config = dict(
    experts_per_token=8,
    hidden_act='squared_relu',
    moe_layers=[0, 1, 2, 3, 4, 5, 6, 7, 8, 9, 10, 11],
    balance_loss=0.00702,
    init_std_router=0.0251,
    vocab_size=16384,
    norm_eps=1e-05,
    tie_word_embeddings='early',
    learning_rate=0.0122,
    dataset='wikipedia_en',
)
Below are experts of layer 8 (counted from 0) of a mixture-of-experts language model. Rows are named router (the router's row for the expert), down (a neuron's output weights, with its number) and show model dimensions 0-95. Each number is 128 + 32 x the weight over its row's rms, rounded and kept within 0 to 255. Numbers have three digits each.
Before each expert's rows: a language model's description of what the expert responds to. This comes from a sample of Wikipedia text that the model never trained on.

# expert 44
Description: Connecting words and pronouns inside running prose, mainly and, which, who, it, she, plus some common nouns like light and interest.
router:122052169085112100127108074118099092141149141120185176127088091069147115107096089031100082103133107125156146104101150120153097135166149176146165101171097126168140080135152126084151117153129081139089125113189103112116150132110174071160173122105152108140159111083139132081163164106111152070
down0:087115124057117124139163124189141093109164148127124140068125158155143149143110158125118063123132148131135144155095141124153120088127146212117121092097170153181124127133184099135113173082110153126110207124110076181106133139054131084108152169139186099091074089097182147098162125149179128101
down1:152096101130137126118184137098199130178113121099199159144127090113088145126132099100130124120127137154140142121147156151086056112137076138058152081149109121160116127180168162112110121089206081121138069128123140157198152177127101090148096131156107096136153147106081143110136175150109085125
down2:200169104110126183074107132132163146204135117127138158107125142140151153095161124144125148127155137144102102133150140162151152114119131159125127101162067141140128062110131115146111092125099069166120205170083150112127153123126101094107119081161137051125139088099132115140109172134102154142
down3:099090171179131117111098072171109172145115132118168145108151086075120129134089150175100129146163098093109108149110164085157127155075120157127110102122077180133107082137105119122162091147091055145107145144187146122127103129140098079107127106109147100107126089096154070150133095244110123177
down4:182119123080157184100170138107144148130129089109118089121181134130101234147097127096213100125100129162106143101117154089107216078111142122170102125085111089110191121087110157110095121144133152132160114107119145128120133185176184180119110156124091115118129150142106162147141110158151120099
down5:124142173119145136163134128118105163172138155129221118119102136137170121110120132135105134120109121163172072173144184148147135194156168197157103124117152094119118115108121086100109162163148087129127090134085112111130210097108132156184082124119145123093099141128117078113139174143171114210
down6:162056180126167147112129106079088138162147132113082107083099112165172111134098119125159158119072157122117131192149162091094141155090117145082134101180174146073125140103079136122122114130133114099218126166121112130164145108121133076118064120100124146133115147117125179099137138130116055095

# expert 21
Description: Final pieces of split words and digits of numbers in tables and species lists, such as -ito, -ico, ā, Maria.
router:115123184087159104134129080068091114181152130099191158188075107130156115104119055118099122171130117147137178073086173123180134110147156159126184099158114166138116111188140130175161151147109159167089155093184109090104201151107164084173123096134159086183117131119135101087178152113091188081
down0:087116161103114126143157122187158102133100060134138095099132182128118107122100130153117111122171121126086092104126106120153126122118159084142125090087111150106134110198191116161157102162113184212155155126170075165073189154115059170066176108130118086124081111151184111101123167122137117127
down1:170108114123136105112192131092170135172123119073205137143132103113081155117127096107140122100144122153139167120121165154091055091141085119067168099144110139126116142147149140092123146085163083111134117127127146146194144167113140094147075122156130075098144138109072155088136150135122092116
down2:198169100110130186072112133126162144210141122128142159103121138136148153092164122140118141122162132149106103130150150163150146118117128160128124100157071136144120051113127113142100086131097072169115201175086151113126160122114110094106119083156145056128137098099136110139115170132094152140
down3:081093180169099207097115097165161215139121144108113116107154124111152115103094128137148174135123065130157083146078111078137151159096120150190157088146121128082104108121132128134156168165110119117131180108242134098114173102109091102142120132122148101069111133087139131146088112255111114130
down4:140104103140107145128122150147150165146111090118175078112181136155118115117141110061160131152150150195111101103117119126126208162137111153097111131129070133160166137134146136146089149136181141113084100105109097131128166137143172158081122163153067157146115159112155162087154165116178092133
down5:107127137158058136146106117154128127109151118125209157097160139145108114085118138083105145134171131106166126125096161162122190133108110176167114154133134090129140169157110109136088101091169082160075171108126165153167156132063164106165182148068124137127083119132115070094116150101092135150
down6:162056180126167147112129106079087137162147131114082107084098111166171112134099119125159159119073157122117131193149162091094141154089117146082134100180174147073124140104078136121121113129133114099218125166121112130164145107122132076118064120101124146133115147118126179101137137130115056096

# expert 29
Description: Final digits of years after 19x or 20x in birth dates and citations, digits in tennis scores, parentheses, and award verbs like won or Nominated.
router:141090145109143162107113084096106107187156151119154175148086106113135100114098083099114114148138109125160134066098140113173083094162156146159160114143082135137088096138124095170163117157088090168065174076160136092123171171102190104166131095111178074155156092098168114118118168134096187116
down0:084113129112091128122146151147135125122169120100080145068150123176189182114092117111103098149108099148064090128162076125098165124108188135204110153133179166152129129107117088155116133136119128196144162111174107158093144145088077093112135110143123102147074087077165174121141166090153169087
down1:161111107123144112107189125094182146166118119074189131148133104113091143114124094092136127112134116151124166112131154160080065086155087128053167095151122129131117127147153132095127142095172083114132107125125143150187139187118138085145093109157123082097147148110085154088141152132115085115
down2:196168102102128191066110131129167143200129117125132154102120145130152146092170129151119142128158128139092113128150148170154148122114125154119139105152073135146131069113121113155102098130109061172127199180087145112130156126122108092107122076152134061135130093095141117137112172138106163138
down3:098060169197161148087131044125187203194113158163154144086131142121135126105104086158104166136171107122134093102086128109177133155127107127138122114144127054149128135171124106138159137180088124104108192130221159100119124098075114036132153118124133100070105112145156140173100127176129082162
down4:129129150130119152163061152139115135103073089107174162119163117094125168136130119117157062105145159152099122045101123101126220163092142160122077173143104109125146126131094176123073114151150115085116109135097096137074163158116177121084159140152063131151185116077105123115124157130123142137
down5:142112146182082164118099136147146148134157100094187112076145133076134097112176134104167159083121144094154115141141139158127169132143134182138059161087129084079139081182126085174081125098126123104157124175110139165136128087104160138161129183145110122114108101136135039095170139115120140170
down6:162055179127168147112128106079088138163146131113082107084099112165171112135098120125160158118073157122116131192149162092095141154090117144082135102181174146073125140103077136122120115130133114099218125166121112130163146108120132076119064120101125147133115147118126181101136137129117055096

# expert 13
Description: Career verbs after he/she/was, such as became, worked, graduated, plus middle pieces of split words like sovere-ig-nty and table cells.
router:089070159072165133076105084122112097163152180129183193135103096119137166087106095046103152125104116124163184096108184088131101100156139152156144095163099175114101118136151097155163141155102095177107114090165101092147117173113158081147149111122154120162132130101171103065180167121074147106
down0:088077146098096124123148133125152135144177124172178172073146100161132169145084162108113142120174089152068138125137098095141094133093187103139104137118117135185118084113111119125122144086095165138094125134153090148080118185098100136117229098110162103118053088145162156086146170152211123116
down1:155118097115132106097203117094166127157125114087179124148154109107071155124114104099133139098134114167138177103139172145105078114139079131069177097146130127122110142143156116100122140089158084103128119129126143149166140178117153095144089128162105066091170144112069147099162154116128095126
down2:207167113125125186084128141145163132188147119128143168104117150129176159106156121134113153141154133160109101116154149155151134119119135150117121097147077147146120054117120107138117089123100097176117195166090172121129165131115102090117130092157153056129118092089135087131112170116103158131
down3:067094188192105136082100081145173146166120091124110153182158132099120137137117156156107171103111100100161140120126116118186145145092151156149147088113067096076104103090164139120166086148109113107144179120154094140129159131180100138156108134156191102102118100055083107125089118236131112156
down4:158086130133128151143099164170133149115068082087154106114196120106120150170144179094196084141142114179068141081145074112103151122124173148126086216145079094151173152157083159136102115145202159132157066117153088127119144169123119159098108130117070137151143137136075194160095132112101145089
down5:130129159150105169140118112123125172155152121091184120092163135168143133134165161091148128105166117127158129136117157168145175155139129168139118179152217071139056147085091095172107148122149132170097098161136142168149134125106148100160157141056078121065137121103100044096158121130139123143
down6:162056180126166146113129107080087136161146131114082107084098112166170111134098120125159158118072157123117131194149163091094141155089117145083134101181174147073124140104077135122121113130133115098218126167122113131163146107121133076119063120100124146133116148117125179100138137130116055095

# expert 61
Description: Pipes and cells in sports and film tables, with plural endings and pieces like -s, -ays, Rank-ings, and Korean name syllables like h-y-un.
router:100087171137166134063098078102088119145163180141146134165120134066140144085086112111091134110093115154157178152106168082107131130175183183140143113122099156137104100157163091137116122168085105150097146084184101101165157145123133075123167088129172122179163140062163063077145140097104152095
down0:101095153122125159112150110135145132141153133154130157098152130156112117127095163107142218134120149160059073124103136095189154148151169137159154137084166112131152127119120096164103164119131079168105166113130108122099166122111113110101203101136153091143054087043165158081136134153195155078
down1:157102102132149110108204123099199131177116135082168117146129104111081147095114090082122117104151127163138148096126159171101064077129087114042176103146100159121119136136148124100131156093185091101143097134124119155183140178126116087159085131141121094101144132136094151083135157125106067114
down2:174162119111122164078129130156195126173094112133125180109135133133130182120148078168149121123137102130115107129104167144160172136123141174138146133115084205154181069097123110127096090105108113147124169201099151129126152129101129113076136100142123088129151093082124148145117184147126183110
down3:167091133190079172077120082157142174185085100080183135095156076096164164174068115146120102151153108118102114107101128148135087103129149116147146116158046122104117094134159131111163111109100148133084174128153135099062138106066122100119149132106183140079116120113076101125108114248115136127
down4:142092096110108198117134110144178182145108097098173104107171118140111193115121142089190073117109154142123150133128137164132168130129129132159115149141100100134160113124158183157084148117140185104130136066114182099133145194132180132153128180068119092151177144108071109130111120175124118143
down5:110125167126123137181087131119088174141125127099145076131146127160141116129102137085073127114142148133152077177125149131151176198114162187157099098102141130117117167117118087145117133169152073139096102142132095161134177196129118110180121142126103118098081131134113087161113148142148129135
down6:163056179128168148112128105079088138163147132112082108084099112165172113135098120125159158119073157122116132192147162092095142154090116146084134102180175147074125140103079136122122113129132113099217125166122113130165145108120132076119064119100125147133115147118125181101137138128116055095

# expert 4
Description: Pipe separators and numbers inside table rows, plus event words like end, died, List, e.g. 0 | 22, East end.
router:094099139088152137101096086132118090189160167088145143120111127089139108079061092092090122151073120131167173103073160101129142095154177153154134112138111161115081128130145079156160141171086126161096169096173106091130188180102151103126171097119167092146165116112137060084181144092094151103
down0:089119115163103187093196141145118108133148141135143115145140111112122125138123159104119112144141124149124000154139132126156129120142179139160078108096145113080071066093142139129096126095101200135122155145176077094116132114136122121087138140115138108171098130141165129145137139170180126109
down1:140085165128105163119172102123141167165114088127146153149137136113123145124080093114199119122104120138099096110142146166063067104160071170086107146143150136170131129096104116097100136108172106130186157151137081136173112132165084125091121098153172096074157132098117114083129177169112116133
down2:200161117099134183070089126106165152198130118125124169102119127143129144088175131132124123142174133153090136144140133161154152083113121167128106104173084144143134076108110129127120110105091092182129200184105147096126129130114080084119143074151139066147144100104145105147123156120117154143
down3:124097203160144171125064081139150160168142082141149115108124114136124105107084155112137138104113123128135106141076151046126119135112152165144074141127128097158130079119121150148110133115126124076170125171236155106129161139124130086140158082125107115088131086107107127136092147192103131134
down4:149089148117115130125110107150143177140081068127102067132158139116085151170083151092150135127134146127102092076122140118108153124160129148094088170082127137156175158111119189125084105166149130135121072108147130086151083153127150162112110101085069125174137150154117144136103134141117113068
down5:163141140145111113172117103146113165131126102077174130068135094122123085135113152093144148105158149120159121123134158191108153157149137184203116109109155112151134201149119094097069144137154098147149129114085158129109123125110188153170173143051102124115076091123120036091162129129127124201
down6:162055180128169147113128107079087138163146131113081107084099112164171112134098121125160158119072157122117131192148163092094141155090117145083135100180174147073124140104078135121121114129133115099218125166120113131165145108120132076119062121100125148132116148118126181100137137128117055096

# expert 23
Description: First lowercase pieces of words after the or of, such as st, fl, h, cons, often followed by endings like -ation or -ate.
router:117106161067137107148091127113073090163161164153160207174082101108162108076117103100106132160153117172128133099127171101153080095111142162164116096125110135165113097132151099143183097134088092141080108054149101103149140154104180076166133104084162133168180102087137083117183103096106195096
down0:110114107111090123148157103138124128147163162185127155102175136199156120155054122141139134099149130125103099137117149102153113068083170155193133099095139096119083078110084090181113128117134124175076154120135134175082180198113115157127181131109135113134064114094212127044135153117173165095
down1:163096119124146109112182122089186149179122116075195126145139103118085150110126093098134121113135116150131156105133166163096065093151088138052169093144124131134113135141162130094124146095176080111143096133132147152175134183113136088150077118154128083104145135109085157091150160140117098109
down2:199159125095127223090131117142153125171128139161148159090108138129137177090157110149121128139124165142086118104140127165162126120118152175095093090158046142159156089118129133161091117120122076147149167180036144129125118089113110074080137116140136030158151079094156104144137173185109147157
down3:099057175188137163101086097087179180169129147148156085085125054166174123145080108155149174149100102129111111060155157114155151189131158107144115110159091150103106120139146166122109142185112117145156145080155117122106147109169152117120151108159131120070111119100168133109115136226166173137
down4:214172073087168116097136074140162123138120132077155145105143121099138112136123164118213114084139134147094121033138109149160191099163131154141133187098115101092186128138136158164075126119110105114155098103133103164100122155141178113094171120149084130154095110145130128069112102129150142115
down5:131060137169072160121071136110154205168140134084148136113139141157111105106178132133127145088149135139136128136165112169116160177165110150143103101094158114100135112217123052166118142089140116208100112115131135113150087141117143137209144091088118139103086157141094015093119148123117121200
down6:162055179127168147112127106079088138163146132112081107084099112165171112135098120125159158119072157122116131192149162091094141155090116145082133101180175147073125141103078136121121114130133114099218125166121113131164146108121132076118063119099125147132115147118126180101137137129117056096

# expert 26
Description: Line breaks and sentence-final periods ending infobox fields, taxonomy lists, coordinate lines and table rows, plus closing brackets before a line break.
router:098094151096168121109089084123087103164146164144155181185090129094136127103096130103115119158113040114149186092081166087178107082145169176153175070162104184126068102162155076188122175170087143190082157070137115075110162122117155094140172102139194084143136132114190100117157171111119167092
down0:043090107110073110119180151164132098119123124119129141071143099168138108147128134121147170097112154098097211099117151085142128153116139105136140113114103163162098124104121111165141150096150137178114167094126077126094092178114076127115176159111165089083084057117160144101133153080190158046
down1:163099118135143107117183126092188134168127123082195134135133092120086159129112089100134116109150118149129177109125168160084057081156064128066173110147116127128127140149160135106125152099168074119140115134130147158184143185122142083148074110166123083102140141122083157085135149130121098114
down2:176172118136143198080104145129181145203130111136141178104115133132144160099170116137110150127162148130112104128142132157151137124154124160131126121149066145155125065126126120143108072132097085159128182162093150120126159117125117095103121065150143058143141078113152126139107182128116154137
down3:107054166192120176075133043143154195150149129113098191144183065108146126115116124145161166151129111119143076140097130093199133197092105147172132120112056152090080104101064102133160086114122092102122179136166104110114121099153092126137144097126112118089161108124151107111068119187129060136
down4:177094132144145187155102108183126114138121121067140154128163115104148164160145178160215121121126123153082115141138146100121140044134091129134087163100105084146160137134136129176122060141134158120125157107144145082124107192153109074158177169139154145112116127133075112154146104159128138166
down5:071167155192074179177102107143101185122110090118172132113156128121095136141122171084144145066160113089145097112115179191130188169142139175134086140088153099155077140136127125107142110106154118140095115155078153118150126144076140125124165171113073125105124079137097064051148111132136153163
down6:161056177127167145112125103077089138164145130111081105086098111165170112132100118122160158117073158122115131191148164094092143155089117144083137105182177149073125140102077135123119115129131112103216125165117113130165146107119134077120061119102124144132113148121123178101136137126116054097

# expert 62
Description: Person nouns after the, his or a, such as brother, mother, singer, step, plus inner word pieces like j-ur-ist and Thai script bytes.
router:071081162087105120093101096110100092141143172131159189144092100110160095097079106072126160135112101160152194107108169104131108133185141139175116069169079138106091086120162092119134136158080123183089119089153108095127152181109162108151143127138163119184138121096159074105185144111113172067
down0:122124139096091128143148084168114121140188129104177168091155167183150159126106078132180152136098139126122083147124113082116126133092133177097140109126139130133087118155113134115109132134139166133106181117122057134094109162120107128079174152137118097136089103107157190054204144172178184077
down1:165105117128134108108193128092189146172118122072193136148138103114092149111123091094134119111141117149132161108132160164091060094155084130047171097146117128127114127154158134089120140096166084114139105129127147150183139181118134090148079114158127083096142144111084161090141156133115087113
down2:192171098112124184074114131135161146197135119131138157103122139132152147095167122146120148128159133141110103131150147162152145110115130157123130098156065138140121052113125108144102090127097070169120199169085159114126156130116104089102121084155143052127136088100137119140119177129100149146
down3:156076118123102131089123087116123166175149134134170127117158108087163129120095122131159121121163133142133089118137138092141088154094154171158101117139030171165147115103142085100144159159064077129132169119175178137125158143107147116082143117156170125089116080107135077176115167174146099180
down4:117106137159143162109105147137152193128093062113149092147170110095112151125139145131167102082120119174084118051144147105133189137126118163117069202108123136143179135151117135142075094165189148111167096125148086099120115152148166156128136161156117113139146157109053133131153140112104168176
down5:104163152128110147139144141156063165107135116113143126114143141174132087119126148106127159109126155164158112123113156160111143175162116123107152084151142118164111108170136096145105145126124076202091111061080101120184122131090154136112117156139074133178114118122161116122141107111073125191
down6:162056179128168146113128106080088138162146131112081106084098111165172112134098120125159158119073157123116132194149163092093142155090117146083134101181175146073125140104078135122121114130133114099218126166122112131164146108120133074118063120101124146133116147117126180100137137130116056096

# expert 18
Description: Prepositions and function words in census and biography text, such as of in "years of age", plus Born labels and pronouns.
router:126084167077130114125077081118122089162149141080171177122090120083129103054079094105095113138081118120149127119090146072152124123159174163133141094163100126125136088118164108141146111168094142183126138098153106080107183140068155080154168099109168107141166113114162108079160130122088183075
down0:118128114095078150090164111157098092133155157142112148154129123130102161139124180141171165110140136157124068145125107114186150138130136121166136163109192108192099078092127108136126153049168168162141121143117114100076098163098112083129125124121162025140123101115165165068152162148173174122
down1:160108127129135102129199107097187145177113112069163122131122081128087138133148113068132119113114128136133153094125163172078067085154091142073181110125120123135108114136147135115134138092166107147133104119122129133174148172149122102161059121147120112099132151126071173094130152152125071108
down2:188176099108121187084116112131165147184119120143133139111113146142145152097160111135124150112145121124112102135148138164163161092117126166143130097142066144168128075123126113124098092109106085179120182178078153113126146125123101107100125090165134047129129071111148119148120169158114144152
down3:099065183180122184098134076122144193167107146126140158140145147050126084136157128171147106130138083126153081130095144096143091122071119121189136079145089108163102077178128156127178176147141114114086173133152112124127168124146118090126149116096145126102123079114089117109094154201129139178
down4:125077181122119183136088089139145168140087115084142100128180142111109217177201131132177102150133110168107139085165134129100171110128108155140090125095112088135149128100139164166139126116146143126164144095132074088092136196130139092099132117166136136153148135133066107138163130094113143128
down5:113123184184119180109131089148143200149141156060130138137168135145157134133139134099131144144127115119112124191101155197127175202152131113136067094116167164096114106168166122161092152144144116180124148128113151101186160167116140100177143138117107109122081077129110063082126101141110129156
down6:162055179128169148112127105079087139163147133112082108084098112164175112136098121124158158119074156121115131194147162092091141152090115147085137103178173146075123140102079134121121114129133113099219125165120112133165144109120132077120063119101125148134117148117124181101136138125116056097

# expert 55
Description: Short word-initial pieces and verb stems in prose, such as d, f, pl, he-s-itantly, and the apostrophe in d'Italia, D'Urso.
router:064078157124132074144084095123115102159149145128148198160076115080163121104095108057068150177122133114184105105076134086133110104130159206191132126113147138128093120119210049145135163145145089136109152072148111096163143175124181061162162097082184041139185087123147068099163157099106161104
down0:127122119102135178107135152123123144169171135153208155072118177180145136124124173100174136133167125122133063129120119071125156126112163186149121103096123158132123123068126139178112168143118144144118102121154089176125159195047094103141170119125173080106085092118142175061129151127185147118
down1:165098114128138110110192124092189142173119125072189131142128097114091155118116094091130118113143126148132167109128160167090062085155081129054172106150121131128111133149158134095126143092173086106140107127123141150186133182116133085144079116158121080104141141120078157089144153136117087122
down2:157124182116110160109069137142161147156189106132108144127133141150155126129145100110189116110125064134150119103146143142131174157097129148114091119169081152159110039083135116135112135080170159186112174190053158131128079151108112095131127111142139059174121124127171114119125146165101128104
down3:084049204152113168119092099164131163128124108132105171154130114103164135111076129150152112130146113129143111126113119121155115157139121110153120138162055135148093124094080139133149114129121166121100182103182096141083160094165074143102148100106156098099115092092130122117124115166097105160
down4:146056110132150196136117149159178195131105130094162057114223105131123181139131129181134076157144139218111128099126152111135163111111142104123092172132114096125133167102146181160116124130170119128110137115163079142161117169179142124149135132178090145155143112110064152143124170077115119110
down5:122116136141142144144096142145125178167118127141182111112141122113165098121104180127139143086153129150137121154121169176115136157095141197120108120126145139113106105090107101118112188096126080168048081122106141153129138117092127165159166127132155105136110098119090050099150119117115110166
down6:162055179127168147112127106078088138163146131111081106085099112165172112135098120125159158119073157122116131192149162092094141155091117146082134101180175147074125140103078136122122114130133114100219125166121113130165146108120132076119064119100125147132116147118126180100137137128116055096

# expert 2
Description: Full stops, paragraph breaks, commas and list dashes ending a clause, especially before a sentence opening with The, In, During, After.
router:095074180082154141083101073079075098184177170100145192158134114076126117108073084098088137155176096131169183092089171121181083104152144171156164069164096170105095112155155104145139148171092091156105174075175111099133125160080141082172178089135153104142173134106138099096182137090117131116
down0:080068150132092114131146093135124142145179141141125117080108135086173146143104150107082152123172076161093152137133124136107110141116159095182142158124131112117146109124120067152128117147106154202093093104061081130180119158101130128092154135128135088136065173087162170051199166096154085134
down1:167091140102109116096182124143149122172111079102187155164139131070146122171120101107164129108110125169152153152126136130086083110171092152093136110131148115137132166145109142149138119151165121117073104136168115097177155168134120109146098103178098123071130139118152149123148110127143106151
down2:192171102110129186073112136130164145201136122132141158106120142135153151096168120143121145126157140140104105128153148168156147118118132158123129099160066138137124053114125110149102088126101064164116203174083155117127157124119104094108118079157146052129137091101136120140112176127098149145
down3:095095178162087166083099089113126184136109150080120188125148062135156125139116097163114152126112093117155114090124121058176099160080148110167090091120077171093108109149135116126157103103129148128132194137224170128132134132127114148131147102097155124079090102122140151127112150249159113148
down4:158085166124135167116084112134125169173135123123147111160165095159134166159102116140194079128106145126075145115136161176101169108097157166168073128105117080132106167113142170158042164128136083092128130092119132140125101157141141155120127140118132062149094139083115118113155100088049118151
down5:117146127163106119177099165142080156124129143077181135117152110150126102120124136121150128076153155176154093106117161213109145184184140206163140156129162115115135114111166076147106142151159106141115128070115124149179167136105163117188172147126138145126110117139093067121118136130147149139
down6:162055179126168147111128106079087138163146132113082107085098111165173112134097120125159159119071157122116131193148162091093141155090116146083134102180175146074126141103078135122122113129133113100219125167121112131164145108121133076119065120100125147133116148117126179101137139129116055096

# expert 45
Description: Event nouns ending names such as Open, Championship, Olympics, Festival, plus as, commas and parentheses in citations and dates.
router:117086164144149144088104072085105126169164185092176167161098146092114109078112090118113097137130101103159167085096192095167116110176135148156187094112095180139103083171163115123115155163124089180109158096164127094119181120141160101153161094157141092147135123079150100081114116079092153102
down0:110107183164109176080151121165124162138148169078145156058142101162185189145075115126114115126207180090102111125125142068127140127080162140120119107092170139084124094148139099172154150138155194100148158092110165105116094169112113159083165119104160088116064111103118184087137121158158134138
down1:161111117132148112114185129085181139166123128073205145132133088120080153112119096126136132108138136168154172118109181164097057098139094124066146093141110135136121160158161130092122163083161092106150115131121136150197149155115135105134078121152123082107153131109066153082146154127121084112
down2:192165106111128189070108132123167150201138121127140159109129132137149154097165120143123149129159135144112102138147150164147148112121134166133133107156069133134127055116123106144102090125106068169118199171074154117134156116124111085104119080158147050131138090097132117134113173134107151139
down3:135074180198135190076150043087173216160136144091136140101205099100164120145096072139142147105143089109131093156149112113161120152118151147129130088146110098129055110116104130122140120153166113116175156133209177108163128143119095104112101160168124146070095150090161162158141161252152116125
down4:114107145163119144145110120136180168143094115101120077133186170136131143122149123115184103153134126168111108112108100164091214150190105135133136164135102127105145105146138178133039098125161122121164098111083123124131149149175147124146160125125088126137159125141087153121116142064088104110
down5:117095181181083175141064137139099183169152113084183123112105125113128102135142153106140108111151150102148114135077165218104179147127174183178084123091194096103109150160103100100084141152163120168090120105062100151118145105100146098134153160087119127139112102143092021123113119146143133161
down6:162055180126167147113128106079087138163147131113082107084099111166172113134098119125159158119072157122116131193148162092093141155090117145082135101180174146072124140103079136122121114130133114099219126166121112130165146108121133075119063120100125147133115147118125180100137137129115056096

# expert 5
Description: Prepositions and word-ending pieces in running prose, often about lack, prevention or damage, such as without, lack, prevent, inher-it-ance, amid.
router:082083193138129119127079091116111080174171155108151181157109099126188111110086123063095096093125152118188167136056166089161109139136144163164175113157109130120155085124201098122143106153094053159096146081134092112150094155076144101130160137093194063174176122123114095068158140114079165079
down0:089105122105134146147180125139158135153194185179142172102107159201114153120097149157102111108164131147095077079128139104128119129108129217165113141126139150112128101101120097148116090120143191142108167139104063199096130162097174162118151135116137087121097079126212175058133190137183166079
down1:154093134131152119120173120110204135166115122085186150162123112125082133122133106074135123111139123158107165079133169169113082099150071128049158091146120133139090129144133156096120167097162083101130108120090149143191141180106116085139105108152124075109128131098060130078128138138128095120
down2:196172102108128188074111131131161146197135120132142157106119139134152150095160119139123143124156139140108106138147144166152152115114130159133130105156068136137122057114124112148102090129101071166117203173076156115128157126120104091108117079155141052132140094102136116133109175135102152142
down3:097089187203067155127149045138202191138084134087176160138141151102129111093117117152118133123133116122081127134151149110120127122112115147212094129105094144144151122090091136120109148125141171131113251127201126076143124093124113131117131099119143144067143133131154095163158130214117122156
down4:156079140093152124129151096153172201148061131064105049110170161113157170140147131120206095109067153146109098065140143103118133104112158136126115155092094089137173158049182158118097083165169115132150079083138122093104189188134178110143098144128070167097127128117114134106089123116141083149
down5:125153178158138178147075148129138168143124125103165139110127153117189102095123135115170121084108142170155103160133154152125168156164105220155088120125171126129153127151108116171086139113115067192095118120118144131134165147130132141168146159084118127133117124115099079103175128097130181163
down6:162055179127169147112127105078088138163147131112082106084100112165173112135098119125159158119072157122115131192148162092094142154090117146083134101180174147074125141103078135122122114130133114100218126166121113131165146108120132076119064119100125146132115147118126180100137137128115056096

# expert 14
Description: Sentence-final periods, paragraph breaks, parentheses and heading marks, plus word-internal pieces in names like Radio-C-an-ada and Veter-ans.
router:107087151075165121115091087097090092173175157126153134176104103093138126083101106081090127137135097144128138069092166093163121096152156181150149074172087149101090090134163105144162163134084086160092127081151074056123154141085155098172161102135159091158170074100157090097164132102092179093
down0:064101153109081148115160138153166133146128116125117126056137116124138088107111102141146146127113147127112122116147106096122109134121166127154116116169204144140119149131140119147126138119089209158107157077124049153078122157123087146134165109104140074105048055114177168070199133122197154112
down1:167103113127136110106196122096179145170118121069191131143142099111091152112126095095131123108149124149121163107130157162093060092151081131054176098144118128131115128146162140095120138094176084112142112138124144146185141181124128094148077112157126077106141142109083156088140158134119094117
down2:181164121143146189077123141138172163207121095114148148097130138134131164112149125154127148116173134152073100128151138155160171121133130147093135115161064131144133072102133135154100103140112080153106196180068147104137167126108117121117131079166140064113134099099129136152101188107107163147
down3:143121217216056154079120115106164178174104123097085185135155064104147110153113123102134142131186124102145072152111125047180144160084152152144140086142107127088128102192073185123100107093137161156191131150171112100082185090104102135153140077106155075118137086093097141158126124221111165169
down4:166084177123136153149103111179132129107117117091149064145213158141135163140150134101148120098121147155121106078113114114113221133124138129170081170104113130140141154128145144138107097168145178140115150138150132119130097181166167110162162140127119132144116128131083157123190120078134130151
down5:124119169151082148133125130169120171182161147060129145113137173131166056146104148083134135082169154119125123133057153191133143201132140159133073133094163156143130151167129104129090110139150113153108128145121118174156165156093171157188130180125089093115067111113103080102121110139114112158
down6:163056177129169148112128107078089139163145132111080106083099112165171111135098121125159158118074158122115132192148162093096141156090116144082135102180174147074124140102078137122121115130133113100219126166121114131164146108120131077120064119101125147133113148119126181101135138127118056096

# expert 33
Description: Short letter pieces inside words, like en in weren't, her in spherical, and plain verbs such as go, comes, fell.
router:105114173125164147136100137100113086142186122129119170113093123124150138074075134087095189160132135094184136137139123112141106100151131181153153099145099144137056079152146093138161144145099118142093154079144114119157159140086151085169117121115173138187126112104155067102157151141121131088
down0:121121132108127144118157138137161129152205109140152173121158136165205153083078165162134121189160128076131105167125107125125127104128118116163148142131153137155107133140177125145149133117125161137147120086125070225107165151089066119119201118113116133114073061106195145034166125132176139070
down1:165112121129140110116187113098181142166116116081190144159142109096086145140119093078145118124136111122138169098155172151098079095167094138050163099128121111127100111153167137107138138108176088112139109126125144145169146182120131081148106108159114070109135126116081159093164150141120088138
down2:156131149120119154098131111175168138201161144144108121127106155094137170099159139145140195087125136119132057156174108138179121144127156117133132101148120143141140067150154116139145130136090091092142164191080123100109120118138108121081147089164117053128143105118125141144092132164108165128
down3:085063172179120205077108082102181220154128150147161131129149110123134143157095097135104127070138087106126119164135134092138115150127144150152106098114078150105130091067071133125139127138107122078166215135194139113148162106118106173145123114160113123053087130145127156116118112226132111147
down4:135116094147121156125111091113168158138081066075134083129203137140157161115115159120182134084105115182106148059152112136135185142138106131116084166119093054158153155149149084114067122158129166122130091096119104085157093225154187138114149127104113130164133147154098186117117153088128115123
down5:126104173088093114134076093147085163166147130105144146134151160143108091122140163112128141127157119138138164142098146212088170156131151182151150137083158161130097146112152123083114095144148065124138118136108125154120081145088133128161084159098085126106151111172123054092128138058146173185
down6:162056179127168147112128106079087138163146131112082107084099112165171111134098120125159158119073157122116131192149162091094142155090117146082134101180175147073125140103078136122121114130133114099218125166121113131164145108120132076119064120100125146133115147118125180100138138129115055096